From a checkpoint of a small mixture-of-experts model trained on Wikipedia: width 256.
Below are experts of layer 6 (counted from 0) of a mixture-of-experts language model. Rows are named gate (a neuron's input weights, with its number), up (a neuron's input weights, with its number), down (a neuron's output weights, with its number) and show model dimensions 0-255. Each number is 128 + 24 x the weight over its row's rms, rounded and kept within 0 to 255.
Before each expert's rows: "mostly gets" lists some tokens that are sent to it at least half of the time. This comes from a sample of Wikipedia text that the model never trained on.

# expert 62
mostly gets: "103", "758", "150", "119", "106", "120"
gate0 [ 95  91  66 102 177 112 140 113 140 128 148 190  62 124 112 139  97 180  91 130 129 120  89 163 131 142 122 124  95 107 118 163 133 107 116 145 167 120 141 116 117 133 128 111 148 113 108 150 169  86 138 115 107 135 142 124 133 159 121 153 130 116 153 140 179 151 154 140 169 133 126 143 103 126 127 139 149 122 145  94 139 156 134 197 138 111 138 131 124 141  70 128 109 125 158 155 149 102 107 150 119 146 101 130 126 148 104 143 145 134  93 133 157 102 157 101 163  88 179 100 180 137 122 144 141 123 141 135  98 182 152 101 121 171 122 131 101 116 121 126 124 124 142 115 113 178 158 143 103 147 122 164 118 154  93 114 111 127 154  83 140 108 121 117 123 161 117 152 104 130 178 118  83 112 119 117  95 150 145 120  96 145 145 163 104 118 135 118 117 146 102 155 108 157 150 161 134 131 119 110 145 105 141 126 118 135 114 123 172 113 144 138 125  83 121  90 114  85 149 149 157 118 136 162 119 148 127 132 138 143 140  95 120 141 106 130 113 135 110 119 169 141 139 106 138 156 142 132 148  89 111  95 196 125 126 141]
up0 [146 134 130 129 128 112  96 160  90 144 131  91 129 111 128 132 126 123 155 114 134 164 119 127 137 118 138 148 145 112 101 141 112 141 193 121 109 131 104 177 131 118 138 134  94 134 126 167 119 136 108 147  88 132 133 123 127  99 149  77 123 153 150 148  85 149 118 136 138 148 186 115 152  97  86 116 143 132 127 175 102  75 160 120 121  92 175 106 124 107 158 144 134 140  97 126 133 138 107  97  65 151 119 124 138 105 124 109 143 100 150 137 146 126 108 120 157 113 118 121 105 158 148 102 148 136 161 146 148 115  86 125 144 121 110 161 160 115 167  83 136 142 141 160 119 186 160 117 117 108 164 114 108 135 114 135 145 135 141 138 164 159 163  73 173 114 140  98 148 166  89 128 136 144 151 147 128 142 113 107 147 116  94 155 117 121 145 129 149 124 113  87 142 125 168 125 168  96 168 132  79 135 128 109 102 122 133 102  93 145 117  77 137 113  81 118 134 116 149 137 105 134 122  94 128  99 168 107 152 183 114 130 137  86 140 162 115 106 121 161 106 128 120 135 142 113 160 137 191 146 144 109 135 164 131 146]
down0 [115 141 114 155  98 164 150 124 148  93 138  88 132 128 117 139 171 122 114 131 137 149 131 104 139 136 145 148 155 133 118 142 109 153  90 119 122 100 170 125  69  98 130 119 138 126 129 145 160 145 127 118 122 113 147 167 104 105 131 121 132  87 132 115 162 119 183 142 136 155 113 123  84 110 130 142 104 132 124 113 103 207 140 226 129 172 154 140 114  96  91 145 129  99 117 142 114 139 151 150 126 168 113 149 102 108 123 186  75 100 138  87 115 145  82 136 148 179  57 117 173 172 108 112 166 134 155 164 124 131  89 129 148 148 139 128 132 106 107 153 157  76 121 110 120 138 138 139 140 137 155 115 137 127  92 126 141 118 124 128 147 142 158 145 120 161 141 138 167 155 159 132  78 157 113 141 125 122 142 123  75  96 135 114 118 143 145 146 139 155 125 113 150 128 133 140 123  91  78 156 126 118 147 142 123 132 101 132 147  95 127 146 125  81 115 133 145 103 103 143 128 101 138 116 140 142 135 116 118 115 160  96 126 143 145 131 132 129 126 180 143 100 114 141  99 145 124 123 158 154 129 129 101 125 125  91]

# expert 42
mostly gets: ":", "′", "°", " / (", "|---|---|---|", "|---|---|---|---|"
gate0 [143 128 104  83 165  83 103  83 111 163 174 186 123 126 131 127 103 138 133 134 124 107 125 127 116 109 119 100 110 106 119 124 151 144 114 120 138  96 145 112 131  84 171 132 154 159 111 159 153  71 133 129 146 144 164 149 135 133 107 169 147 144 123 140 152 143 161  95 132 138  97 105 148 134 100 128 134 132 136 139 204 145 119 190 139 104 153  96 125 111 119  90 117 143 158 157 121  85 147 170 120 141 101 135 108 137 120 134 158 119 124 143 109 143 146 122 104 111 174 102 158 107 117 151 152 106 108 142 123 200 137  83 119 119 111 121 100 104 124 128 168  92 123 124  96 189 152 123 120 133 120 162 112 131 101 146  99 119 155 120  85 114 144  96 132 142 103 115 113 146 103 138 101 153 131 133 110 140 106  96 143 104 171 132 126 111 184 110 149 125 147 120 117 116 146 133 142 131 103 151 147 143 124 114 123 142 133  94 135 116 105 136 153  90  71 122 108  96 141 155 118 128 130 133 126 184 174 106 113 124 126 119 141 152 159 126 114 103  95 129 129 157  84 135 106 166 144  93 180  99 110  98 145 146 121 129]
up0 [151 184 123 134 103 118 133 163 109 129 103 110  85 134 103 113 159 122 108 124 112 114 113  88 132 124 195 151 114 134  97 143 126 102 177 135 131 131 113 147 142 120 132 142  65 118 140 130 121 159 126 123  95 145 115 134 148  90 121 107 126 162 148 105 141 154  89 164 116 115 146 129 101 122  79 117 166 139 134 156  61  80 140 146 150 129 108 121 135 115 156 112 107 107  84  99 121 190  68 141 111 117 163 117 156  92  98  65 100 126 121 144 134 121 143 141 147 118  85  98 106 132 132 129 154 126 139 112  99 110  97 117 120 107 171 134 123 105 120 141  90  93 116  99 131 106 167 150 143 119 139 118  88 111 136 103 136 113 142  91 148 124 105 118 143 138 128 110 109 114  98 128 113 126 114  62 117 127 141 129 155 126  80 177 132 124 122 133 102 126 114  93 138 109 143  86 117 174 115  98 120 103 119 150 152  99 108 148 171 158 124 132 154 120 113 121 164 158 122 155 108 119 123  91 147  87 118 144 154 157 128 136 112 156 118  88 157 116 167 121 111 122 161  73 126 124 135 152 124 126 104 127 131 118 158 129]
down0 [142 156  54  94 145 164 128  84 160 128 141 103 114 108 129 142 130 181  85 114 127 104 137 149 113 133 120 116 142 114 130 121 117 104 111 117  81 113 125 117 103 124 158 117 139 144 103 151 147 109 110 152 138 130 139 134 136 126 154 148 148 109 127  87 147 102 160 119 127 151 130 115 101 184 114 130  96 130 108 123 133 181 115 213 138 109 118 107 183 109  98 111 140 124 110  89 112 109 122 182 119 103 119 157 113 142 132 149 106 130 142 105 110 158 114 138 148 120 131 129 135 150 108 119 155 139 155 144 146 117 118 178 148 154 124 140 104 137 131 117 113 104 148 112 135 212 146 168 108 122 122 126 129 128  87 156 145 143 128 149  75 134  90 130 104 184 145 141 140 156 153 113 145 141 127 146 116  90  86 147 122  92 128 123 161 115 128 127 151 169 142  76 175 114 152 126 135  95 133 174 149 129 104 104 127 140 152  96 152 137 112 172  97 110 112 108 134 174 125 145 128 117 133 140 104 102 102 119 139 126 136 135  93 159 142 125 108 146 144 146 143 145  80 105 158 117  92 148 110 105 117 139 116 133  75 164]

# expert 38
mostly gets: "ag", "ig", "Personal details", " (age ", "iam", "ill"
gate0 [150 121 103 117 159 115 134 131 155 134 128 136  87 134 123 117 111 129 106 112 121 114 150 117 101 130 164  79 122 172 146 121 189 130 119 114 162  95 124 134 147 160 114 123 129 101 139 147 152 141 166 147 111 116 151 110 141 147 126 156 138 120 130 126 182 134 139 109 148 164 125 122 122 130 117 139 190 137 128 128 155 152 117 155 168 121 161 157 108 101 131 125 136 122 139 156 141 116 127 130  92 157 140 136 153 119  96 141 104 138 107 171 130 112 183 150 122 130 137  92 142  98  89 142 118 127 134 100 111 172 180 113 131 100 125 134 136 118 115 145 142  71 106 104 136 160 180 121  90 140 123 139 109 182 124 143 126 116 156  99 138 133 107 125 133 140 122  64  95 128 176 114  93 134  97 139 109  96  89  98 114 142 153 102 128 108 152 122 120 103 140  91 131 128 129  95 131 126 166 158 121 196 108 121 110 156 102 120 148 154  87  96 165  88  89  96 145 102 158  94 141 100 124 119 107 142 146 128 177 168 144 164 134 165 123  77 102 124 101 127 134 114 105 100  97 114 134 142 150 128 121  68 151 113 135 109]
up0 [117  92 131 173 109 154  81 149 123 124 136 164 132 121 152 131 125 132 116 111 118 140 120 145 105 116 125 172 153 141  94  95 156 160 143 122 143 139  95 150 175 140  95 126 103 169 111 140 152 119 117 116 106 177  94 152 132 115 108  88 110 116 108  86 113 118 119 187 126 108 118 133 150  79 138 147 163 134 149 130 102 103 149 134 159 128 145 129 120 131 173 111 134 134 134 141 160 139 137 122 115 131 136  58 197 125 150 133 119 137 131 139 127 136 129 156 168 131  95  76 116  99 150 116 124 112 122 129 112 139  89 173 156 147 118 134 116 132 186  80 106 124 146 120 150  71 152 128 101  98 121 110 115 127 126 117  92 132  90 114 114 164 109 121 140 117 143 137 135 111 148 130 105 127 138 137 122 160  98 128 161  86  81 126  83 175 102 155 140 132 106 111 189 101 134  79 160 148 147 109 117 111 146 117  96  90 118 138 146 123 110 149 121 135 112 104 151 117 116 109 121 124  98 108 133  92 101 117 202 148 154 121 136 110 118 119 121 102 135 151 113 110 109 119  96 112 113 138 108 140 109 144 190 151 122 143]
down0 [113 119 103 129 142 162 122 103 127 114 104 102 168 148 101 159 147 159 127 129 123 102 132 153 106 144 141  80 122  91 150 102 115 132 129 136 115 137 106 122  86 110 134 135 167 181 142 122 130  94 127 103 154 178 155 135 128 116 143 151 129  97 139  97 155 160 141 142 145 108 110 111 130 105 120 131 122 151 129 161 124 184 108 231 144  85 149 108 130 148 119  82 127 167 140 137 153 148 129 151 122 167 133 124 140 103 124 137  98 130 175 105 119 122 153 149 177 107 125 132 144 159  95 135 142 124 146 122 120 100 168 115 119 120 146 125 114  95 100 142 118 128 110 160 117 132 135 140  81 148 113 140  93 118  89 102 119 133 133 127  78 131 139 115 127 178  76  84 126 121 159 130 128 154 103 150 110 124 113 144 105  93 139 105 143 109  89 129 153 128 142  96 148 120 130 147 153  89  96 178 129 141 127 153  68 138 117 116 126  99 147 126 168 150 135 112 125 140  93 131 165 125 145 137 146 104 181 151 100 104 148  70 150 149 124 135 135 149 125 161 125 141 138 105 119 114 119 162 132 106 126 121 122  98 109  57]

# expert 47
mostly gets: " Wa", "i", " Di", "a", " Lo", "lor"
gate0 [168 106 111 116 170 123  98 129 161 138 134 139 129 145 142 110 124 130 102 149 133 111 158 116  84 158 111 126 105 152 120 149 149 128 105 185 140  76 150  90 143 141 126 119 163  98 113 155 171 126 123 133  90 138 155 160 140 113 127 150 161 131 100 128 141 155 177 143 107 131 106  88 100 121 130 124 143 101 129 145 160 169 122 206 111 154 141 122 146  70 120  93 124 112 127 100 116  74 162 149 107 136 140 125 115 143 129 137 115 165 121  89 112  83 148 131 150 130 159 103 190 132 121 122 140 151 147  88  93 167 138 133 155 119 143 106 108 130  93  99 172 117 106 107 118 187 159 148 137 162 134 125 137 152  96 139 107 115 144 112 131  90 148 131 109 118 117 115 137 124 137 112 120 137  80 139 108 131 131 102 116 115 124 127  90  96 160  98 127 143 129 115  59 146 166 133 102 125 127 140 167 151  97 104 146 107 116 129 154 134 126 115 112 106  95  97 125 121 140 141 148 104 135 116 122 157 152 102 127 138 173 114 142 101 152  94 122 100  82 161 112 117 137 135  92 138 149 152 141 104  94  95 171 121 120  97]
up0 [138 133 149 165 111 124 117 131 112 154 145 149 107 168 155 105 142 121 124 108  83 149 105 101 128 100 114 146 158  89 145 132  91  91 166 106 150 146 130 145 152 121 146 135  98 110 156 162 105 119 125  87 145 143  86 137  99 133 140 119  89 138 103 127 111 110 147 165 151 104 132  97 131  87 111 110 126  85 141 142 146  99 133 131 153 143 127 157 125 130 157 117 172 141 103 122 109 130 111 140  83  96 168 115 115 104  93 142  89 102 146 111 125 127 152 120 147  81  70 134 109 106 130 163 140  93  88 104 108 102 157 144 136 109 118 194 115 148 121 103 149 137 133 113  89 117 159 125 117 133 172 109  65 155 113 118 150 113  89 126  99 120 120  90 128 111 174 107 125 147 111 120 118 125 136 117 112 156 109 106 125 139 123 190 104 108 138 160 127 134 121 131 173 138 171 105 172 170 152  97 100 113 172  84 125 123 118 151 164 150 132 126 117 117 159 122 169 105 130 115 132 133 101 118 175 122 105  83 196 123 160 118 129 141 118 134 146  97 109 119 120 103 130 122 139 108 104 138 173 148 129 143 137 110 139 140]
down0 [131 132 125 120 124 128 126 116 136 134 143 126 102 130 113 151 143 128  74 119 146 143 154 174 148 142 148  98 140 130 179 114 117 117 113 137 171 159  96  88 129 167 161 110 114 130 149 140 151 148 118 150 162 149 177 137  95 146 128 155 123 156 102  88 125 143 123 117 145 113 115 149 149 127 110 146  96 141 143 132 153 165 113 245 123 132 115 141 140 131  76 121 102 117 125 149 122 112 158 129  82 150 122 118 148 151 129 112 118 105 113 102  93 149 106 106 158  74 106 132 122 132 145 161 152 125 136 161 135 134 133 122 129 152 129 102 116  78 139 138 171  70 110 114 126 145 123 145  93 166 111 149  64  96 140 148 136 140 145 128 140 104 126 106 121 170 103 125 131 185 125 147 132 144 132 134 115 139 112 126 136  82 158  93 166  96 153 159 121 153 174  99  90 151 124 142 134 118 130 194 136 151 110 131 164 142 111 132 115 122 145  99 156  93 145 108 111 120  99 134 138 115 125 130 131 138 162 129 143 116 115 134  85 149 157 132 136 135 161 143 161 140 156 116 160 133 140 119 120 129 189 142 142 109  78 108]

# expert 77
mostly gets: " million", "500", " several", " numerous", "300", " four"
gate0 [112 137 110 117 139  72  91 115 136 164 127 186  98 154 127 113 121 149  92 144 115 123 110 184 128 148 137  95 124  87 147 156 129 143 102 156 134  97 162 111  95 148 156 108 132 123 113 142 175 114 115 118 140 109 177 163 134 116 144 178 137 161  85 138 167 134 151 122 156  99 140 145 116 106 138 159 142 138 118 112 136 158 105 187 121 187 149 130 112 122  81 120 122 103 182 107 141  90 128 132 110 128 135 142 142 114 119 151 103  97 147 130 161 134 174 113 121 124 150 116 186 146 140 143 121 145 134 145  92 158 141  81 126 141  91 133  98 116 124 166 124 103 164 142  73 151 153 105 127 149  95 150 120 162 119 168 166 143 140 134 120 112 119 109 137 102  95 151  97 114 177 148 129 133  65 140 121 128 112 122  89 132 143 118 102  70 170 116 127 131 141 143 119 129 147 162  94 115 103 146 156 158 125 107 110 143 139 143 132 108 109 128 149 120 153  86 105 131 124 116 148 126 144 130 124 164 167  95 143 121 157 102 129 133 132 108 121 122 106 148 178 145 133 125 125 157 142 132 153 108 148  97 154  92 118 125]
up0 [167 153 135 114  92 113 153 136  96 137 110 134 121 119 128 104 144 120 140 120 104 170 134  78 136 142 141 127 135 101 120 143 134 139 179 109 146 109 112 159 147 151 141 145  78 120 150 154 137 165 146 121  92 148  89 119 115  89  93  83 106 141 138 117  95 143 158 176 124  98 111 151 148  92 106 133 162 141 133 113  78 105 136 109 149 103 170  98  98 166 160 101  94 133 156 123 105 167 119 153 122 106  98 142 194  73 107 119 113 137 132 124 120 124 115 163 175 118  89 115  91 117 141 158 120 138 189 125 114  98 115 134 142 125 124 179 141 123 144 108 117 131 107  98 128 105 107  90 129  75 167 109 120 118 122 109 165 102 145 113 103 142 107 157 108 126 159 122 104 148  96 140 121 143 140 159 142 171 125 139 172 135 118 152 112 145 114 171  96 104 115 120 158 150 146  96 142 140 146  78 148 129  93 121 131 112 122 126 144 172 124 151 122 197 123 141 160 152 115 104 139 156 115 119 139 119 108  94 171 133 130 116 139 111 116 114 108 112 151 114 152  92 126 161 133 152 139 120 158 113 103 111 146 110 151 139]
down0 [ 80 107  94 122 119 123  94 117 159 111 131  86 119 127  95 138 165 171  95 127 151 121 171 125 123 156  76 107 130 136 111 111  90 136 106 100 163 169 125 113  96 112 159 115 155 117 109 121 147 108 117 116 149 103 185 146 163 105 168 140 116  88 102  88 157 137 115 115 114 135 111 114 120 150 107 150 112 140 128 114 127 177 116 255  95 162 138 179 135 149 110 128 139 121 116 132 122 122 162 143 124 170 129 147 116 125 128 152 108 132 152  84  99 137 105 140 124 146 107 123 164 124 101 152 107 150 123 149 165  94 146 127 103 136 141 106 148 136 148 125 160  93  96 124 129 116  93 142 100 142 119 162 123 150 122 158 101 139 120 133 150  96 133  91 148 148 149 130 153  93 135 123 117 150 112 145 102 104 114 146 135 129 135 117 149 127 130 119 159 155 139 124  94 136 135 162 123 103 133 165 141 166  87 102 114 129  94  99 144 116 116 143 118 156 149 117 122  99 112 158 131 101 167 134 131 138 153 115 135 132 138  85 131 146 145 131 169 162 146 160 154 134 146 123 106 146 139 131 125 147 150 128 151 120  94  55]

# expert 111
mostly gets: "2", "1", " early ", "3", " mid-", " in the early "
gate0 [133 141  50 108 168 122 125 119 119 162 172 144 102 125 121 157 123 135 107  98 135 135 142 113  67 125 154  99 112 135  98 166 157 149 143 110 134  98 119 102 135 133 124  80 152 116 122 140 134  99 119 119  98 141 143 176 138 126 131 170 135 159 109 152 195 105 140 141 151 112  96 115 120 115 171 146 127  98  71 142 126 138 116 175 149 119 105 117 158 135 110 145 107 136 157 150 140  97 121 141 123 162 122 128 114 107 137 139 151 134 124 152 115 139 139  83  98 133 178 131 130 159 119 158 150 118 147 120 117 170 117 133 149 101  85 115 137 126 132  97 148 151 131  95 120 176 161 145 133 152 163 117 133 191 131 142  95 143 147  95  86 140  85 129 131 147 111 128 129 129 119 125 116 122  69 141 130  97 108 154 108 135 162 178 149  99 167 101 141 167 126 133 123 130 131 119 136 162 101 138 140 150  99 127  96 143 127 119 161 166 140 179 156 115 137 112 104  91 145 159 156 140 133 133 141 186 129 105 146 162 156 144 134 137 149 136 140 132 136 130 153 171 148  72 105 106 134 115 149 135 125  87 167 132 132 138]
up0 [145 134 118 131 128 107 122 127 145 151 152 127 121  95 101 128 147 161 131  97  92 176 151 106 134  94 141 125 148 126 114 169 129  77 168 109 120 143 117 169 124 139 137 151  94 134 130 115 108 135 134 154 131 169 104 158 127  83 136 123 109 142 116  94 120 164 150 159 165 150 112 117 122 137 144  85 120 139 143 118 117  81 171  99 132 145 175 112 116 165 173 130 102 145 130 103 153 128  86 120 123 110 140 119 157 114 100  51 124 136 141  97 160 187 107 111 156 133  71  98 117 106 164 121 126 147 136 110 158 147 110 132 129 131 134 135 131 155 153 118  81  88 151 116  99 119 118 221 117  86 174 116 127 140 131 114 126 126 134 136  98 144  95 104 144 143 143 128 135 153  94 131 128 118 164  97 129 158 136 102 160 145 110 134 104 126 115 136 106 107 134  73 157 144 129 150 139 115 158 129  89 113 132 101 146 111 101 134 119 167 137 139 145 146 115 130  96 146 147 118 101 118 131 119 132 131 139 117 134 136 109 133 181 153 123 141 119 137  89 109 143  73 115 111 149  84  84 117 129 172 113 114 157 101 167 139]
down0 [135 123 120 150 122 174 116 102 172 179 148 123 111 126 146 145 127 155 166 110 134 112 143 119 166  96 128 147 147 126 155 126 103 115 100 114 136 117 145 119 107  94 134 151 141 161 134 117 173  99 131 146 145  88 163 149 152 111 181 148 108 129 164 101 142 147 134 106 112 116 102 138 109 176 119 148 108 137 119 135 130 161 129 207  95 174 141 160 152 142 102 114 144 139 130 122 167 135 138 145 131 183 123 134 140 140 105 166 160 125 177  69  94 163  95  77 113 162 150 140 153 165 129 145 133 122 166 151 152 166 135 163 120 117 151 148 149 127 140 168 141  92 133 143 109 126 102 138  85 164 106 117  99 112 119 132 124  88 150 122 115  91 145 101 138 148  94 136 115 106 134 102 143 181 123 157 133 126 115 180 108 148 122 114 120 102 106 133 160 139 138 137 113 136 128 154 115  98 108 184 179 101 107 153 128 146 112 132 105  69 117 124 154 132 118  79 108 131 122 160 121 120 133 142 125 127 139 125 163 152 120 155 110 146 123 111 138 128  96 136 125 120 121 126 194 132 114 150 110 114 115 139 126 154 141  94]

# expert 33
mostly gets: "a,", "a |", "i |", "ia,", "i,", ", in"
gate0 [144 147  95 108 175 112 137 114 158 141 117 138 115 142  92 117  97 160 101 115 123 116  84 182 109 156 118 121 127 121 128 100 179 125 102 174 148  92 138  90 125  90 149 112 115  94  86 143 174 141 103 106 123 117 156 153 100 110 126 152 161 140  97 107 164 133 156 112 140 107 109 124  96 123 145 158 114 109 128  94 129 151 117 178 153 164 126 153 139  93 104 101 145 124 185  89 176 105 133 159 126 136 116 142 138 159 131 140 125 111 108 132  96 144 167 122 106  98 162 130 119 145  89 140 113 170 116 105 117 167 123 146 144 106 109 119  76 156 108 138 145 130 113 101 136 149 149 135  98 147 136 149 114 138 136 142 136 105 133  99 118 112 115  87 140 159 111 144 114 113 140 113 126 160  90 148  93 120 108 124  83 111 146 124 149 120 151  95 136 133 136 163 117 127 140 102 109 124  84 158 133 105 125 108 127 128 138 103 146 112  96 137 175  95 128  94 108 101 121 150 155 138 141 146  93 184 150  96 166 129 101 109 128 161 102 111 154 161  93 159 150 149 140  98  86 145  96 145 169 117 129  94 124 175 109 142]
up0 [122 129  78 117 102 128 121 132  64  83  85 142  86 137 158 113 136 139 129 143  73 170 118  90 158 131 131 153 129 102  84 128 137 143 122 116 143 176 139 141 149  95 142 125  95 168 184 144 130 113 123 120 116 130  96 146 118 108 104  79 145 131 163  75  96 126 154 130 109 106 133 125  97  96 104 126 175 127 101 117 119  77 145 107 180 136 121 114 118 109 123 125 148 143 110  86 133 130  96 138 134 127 114 114 163  69 119 114 136 138 116 148  97 145 123 152 146 137  98 129 104 117 131 123 161 105 102 127  91 155 137 139 122 108 105 164 114  51 149 149  90  91 128 116 117 126 146 138 122  63 136 115 103 144  95 105 154 104 164 108 166 129 108 131 150 151 138 137 105 143 115 119 118 123 127 119 103 140  95 147 142 155 117 143  81 145 142 134  68 107 139  90 151 122 175 145 136 146 105  96 136 132 129 174 101  92 133 148 138 151 141 127 124 117 128 135 165 126 125 150  91 104 118 140 121 121 115 124 163 122 123 139 141 160 105 164 130 113 130 117 125 108 113 113 147 123 163 112 156 159  63 137 115 125 133 146]
down0 [131 147 125 120 143 152 154 101 158 132 113 103 118 126 159 126 123 164  95 118 162 102 152 129 122 150 143 127 114 111 151 121 124 118  56 155 127 139 147  88 109  93 102  92 115 135  96 109 147 132 112 142 133 112 161 140 138 138 165 163 123 155  95  93 161 121 126 133 139 135 109 166 119 130 147 147  96 128 149 131 129 182 115 255 102 152 133 137 135 115 117 151 111 111  97 134 143 116 110 150 129 150 115 122 103 109 136 117 141  94  96 102 131 119 117 135 143 147 134 153 140 169 103 131 118 151 149 127 144 137  96 138 129 132 140 118 131 111 145 117 154 110 138 147 140 159 123 137 124 176 136 160 113 117 124 114 126 102 138 155 139 130 132  95 124 142 147 162 172 123 105 136 121 143  98 138 129  98 164 154  93  89 139 154 169 104 127 126 120 130 164 141 149 138 101 125 150 116 117 175 128 113 125 132  97 122 113 144 102 126 114 124 131 119 128 129 100 135 104 157 223 141 138 149  93 138 131  93 152  98 119  70 109 201 108  99 125 102  92 163 167 146 144 158  76 145 136 133 146 162 134 155 111 124 125 119]